Weights of a small mixture-of-experts language model, trained from scratch on English Wikipedia: 128 experts in each of 11 layers.
Below are experts of layer 3 (counted from 0) of a mixture-of-experts language model. Rows are named router (the router's row for the expert) and show model dimensions 0-127. Each number is 128 + 24 x the weight over its row's rms, rounded and kept within 0 to 255. Numbers have three digits each.
Before each expert's rows: "comes before" lists some tokens at least twice as common just after its tokens as in all text. This comes from a sample of Wikipedia text that the model never trained on. Tokens count by the router's weight.

# expert 89
comes before: "1", "2", "3", " |", " -", "4"
router:137127132106118113148125120116097112092142126132122121162085122115125088159119102150090155152165112096175081128086139137133153150126160136146174142106115101094115157142124150177111147154143100147128158102098098106186171149109158120132131180138165135140121096102109096082127141178144123140168102125132140139137146127075125124123129120132142114121088126109142107137142157115112110108086

# expert 71
comes before: " by", " to", " in", " the", " from", " for"
router:102136118146140082163119141103137089101123133118127129091138121088108105178156163138167118091171120153161176124129157135141134125174190162133133139114115140134123143148132108129096127149116111166146107105118127108129135104117088083110116135140156078151100126087094156106131132141116140115110168156110102086124111132091129134075169143154138115127126135155112097119149152122145149090101

# expert 85
comes before: " ", " +", " −", " —", " .", " Mount"
router:089120142146127126128144130153160143136161104139113154108179178131113106147137134118142144122104106184088133114135126131113114108101107116109146119113169114141151115140096137186180113137146124103117093163100143121133107128118082068144105083122083101115129157116143148126120107146086155170114143156138121161102163150146121190103120165126114110113150130119141096141080126149122113126132

# expert 100
comes before: " ", " Candidate", " Votes", " \"", " —", " Title"
router:146122104125151154121140125135114151106089109126139130087151113137136125133108072100140129125127098128128153140143125150147151127112081138168105107108118092118122116072099161104155148114152156095114089145131131148148145148113113135143169110161133133129164158138121123169122088134128166157176126108119135096147152158136141103154117116110173091157145162139081125168065121086177125130141

# expert 23
comes before: " with", " the", " of", " that", " to", " about"
router:121157081094094096161101141153111142151106161110142099127115134130147113118113148086136153112127135148125161154146133155113118109149130156101144151104121126157104160174128091141127073157150112177162133109107126137119116126141104136144174086087122125131144131127128111135159164115138160147141128178107090096092106138096119111104150130165159131139125115078132109167080162125143124108092

# expert 27
comes before: "0", "9", "8", "7", "5", "6"
router:160140136148135112116117141110118122110122135123162101125123119106186138162149100127129112115210098101106154150116111088136118099124089130156129125138129102091115141102155160116182151135120122114131098101116082083159209139125157121131115134147152145123138153108152131113149158096134139081121123168090138149173136123099116127130148148123127092141110115098110107097128137118137159091142

# expert 43
comes before: ",", " of", " and", ".", " in", " were"
router:115131144097128101138154132136096097095158154119150111130096131119143112181150149125106127125126076138127131140134127152144090107147167127121130141164165140135124144141126075102127151108142135091131164089122088117115118136109129108169146118145142127093097178135117121130150162123134125071088142152108152116110148097106150168149143147131100158150111064150191132099084125141113137108155

# expert 126
comes before: ":", " of", " was", "\n", "==\n", " to"
router:132132159168109106158134099122115092079161141153110084131137123127112098102191171144144139129112106112162097141108166134182119132094145116176153091133146124110078120106118100117117096102079137112078143127100127167118145147123146167121195135112129164101099126122137119149139129162149142119123124186118135127122158110113134139119124112119125145110104125160111150097137143110127146112125

# expert 37
comes before: "9", "1", "0", "2", "3", "4"
router:142105096151117163129143151129130128148081097139131099131113104154116115143144068148072148112147156128144105096114172097108164167094105079153153124100156073134123146119156153145131138168125074132111108138097133094118163174140169113111163143153126117166109091114114123101108136132118156136178131146106114123147102133096149137126123140119173123140123126119117100147110158124144131149123

# expert 35
comes before: " |", " ", " |\n", "|", "/a", " Apps"
router:141097172128168119125131093114129172130096107116120144098125140088099086148137115089151161148100105121114098127125142107130155131120130155110088132088144141163071098121116141160129113115109168100113096115116148141139110109093162116126176117115122131133132127089154143122108119165167155095120165122109124148138139160168173141103181141097146145110132164163106143122152178132149138130143

# expert 82
comes before: "0", "9", " |", "–", "4", "5"
router:091127114103106151099141130156081139129110117138139127152119111147144138177159075147099141173169099101147084129167137116124137088096129133139114106110081103112139117094154136118130142172114123150104136139100096112164135134136157171140128118156149092150138109143130104164122129085138131104175133183135156090155137142123150136107125137128172138155145131110111126118106144146135154081177

# expert 87
comes before: " of", ",", " in", " with", " to", " and"
router:133116105095150116125177139125107102124139111103146126166132180106139143082109159139129103141112111120140126132098107121179137164131145156098159187169111141132091126150087069098132133097118142166112154108101117136127157142144117140114093134079136137128085132147124104109146140148101139147097094123083131127109152121133145151139158101148177125169150108143149142076123132116129164117135

# expert 78
comes before: " the", " a", " to", " his", " in", " that"
router:081131129098102114144164168120082110115110127090151129134124132116121160114155146130143140129181145121127140163140132146112151135176190145123149143143084127123154151112139115102097138171065109159150121113144118103094130097134084146133090122155128105115105089134110122135135146100135165128113101167117102098117145072096141150122117122178176126135150127106123109101137133148145145102104

# expert 49
comes before: " ", " —", " W", " \"", " Yes", " A"
router:108127143100144109147108094162108135080149118141121135146140140127141117107147149144129090090111071119185155119081115215123142144113113126151144156117103120142128084120069135128109139143107104121123107130144136159133134115147101138114180152105101106147107116091133117098107136154136123172098105120118141160144117139136123164177129128107111099139150099160103129123093126128134109172095

# expert 21
comes before: ":", " active", " by", " of", " career", " time"
router:124092127145130150137099125115090180094105121113176139128142104133112099101119145089121086140163111087093121143172174108116133119160148135121150153170175090117127110172124145111116169101132160128142106124076152132141165140104137107108142110089179108130152119135156137122143109131152119161119143108125122100113143115124118112143116150083137153120119149158201124120128121113095122119160

# expert 64
comes before: "1", "2", "3", "4", "5", "6"
router:130116146115128120142160114121120114132092115146147124134074132141136103158154131137102140138147144128154058120110116091129127174159130108131164135095106096123133152134140161158157127157133084184134138155121129088170153134086149116138130165103143129153147069114087138103093138183117141144135095107116112160131160141082130122165129151121127105110103138118172082140143140123124105114101

# expert 59
comes before: "-", " ", "aged", "1", "age", "2"
router:150141129168143119151153104111152123152156110141112144164123165161128134138119147099098106113111152152134086087112113120116103149099143093093148126132168146109138170135101166164123087144088118104126095128119120113135094170174083110083168125122099117134140125157131148132133118212139119141117122119099142125129131136153122174156088146134086120124123138124161137080115138141109102144108

# expert 45
comes before: " |", "==\n", ")", "ie", ";", " ==\n"
router:170084100127123139117153116142087118129157149123122111113156160116120091120144158112110127171137082128134157190113136133151142115125121135115103153134117160147082147147126112110118144122156146088162121074145143130164142109136151146140134137110121121079109145140138114173152157132122166066124108154107149130111167063096091138134129130122153160129136116096093152126113145097106142085121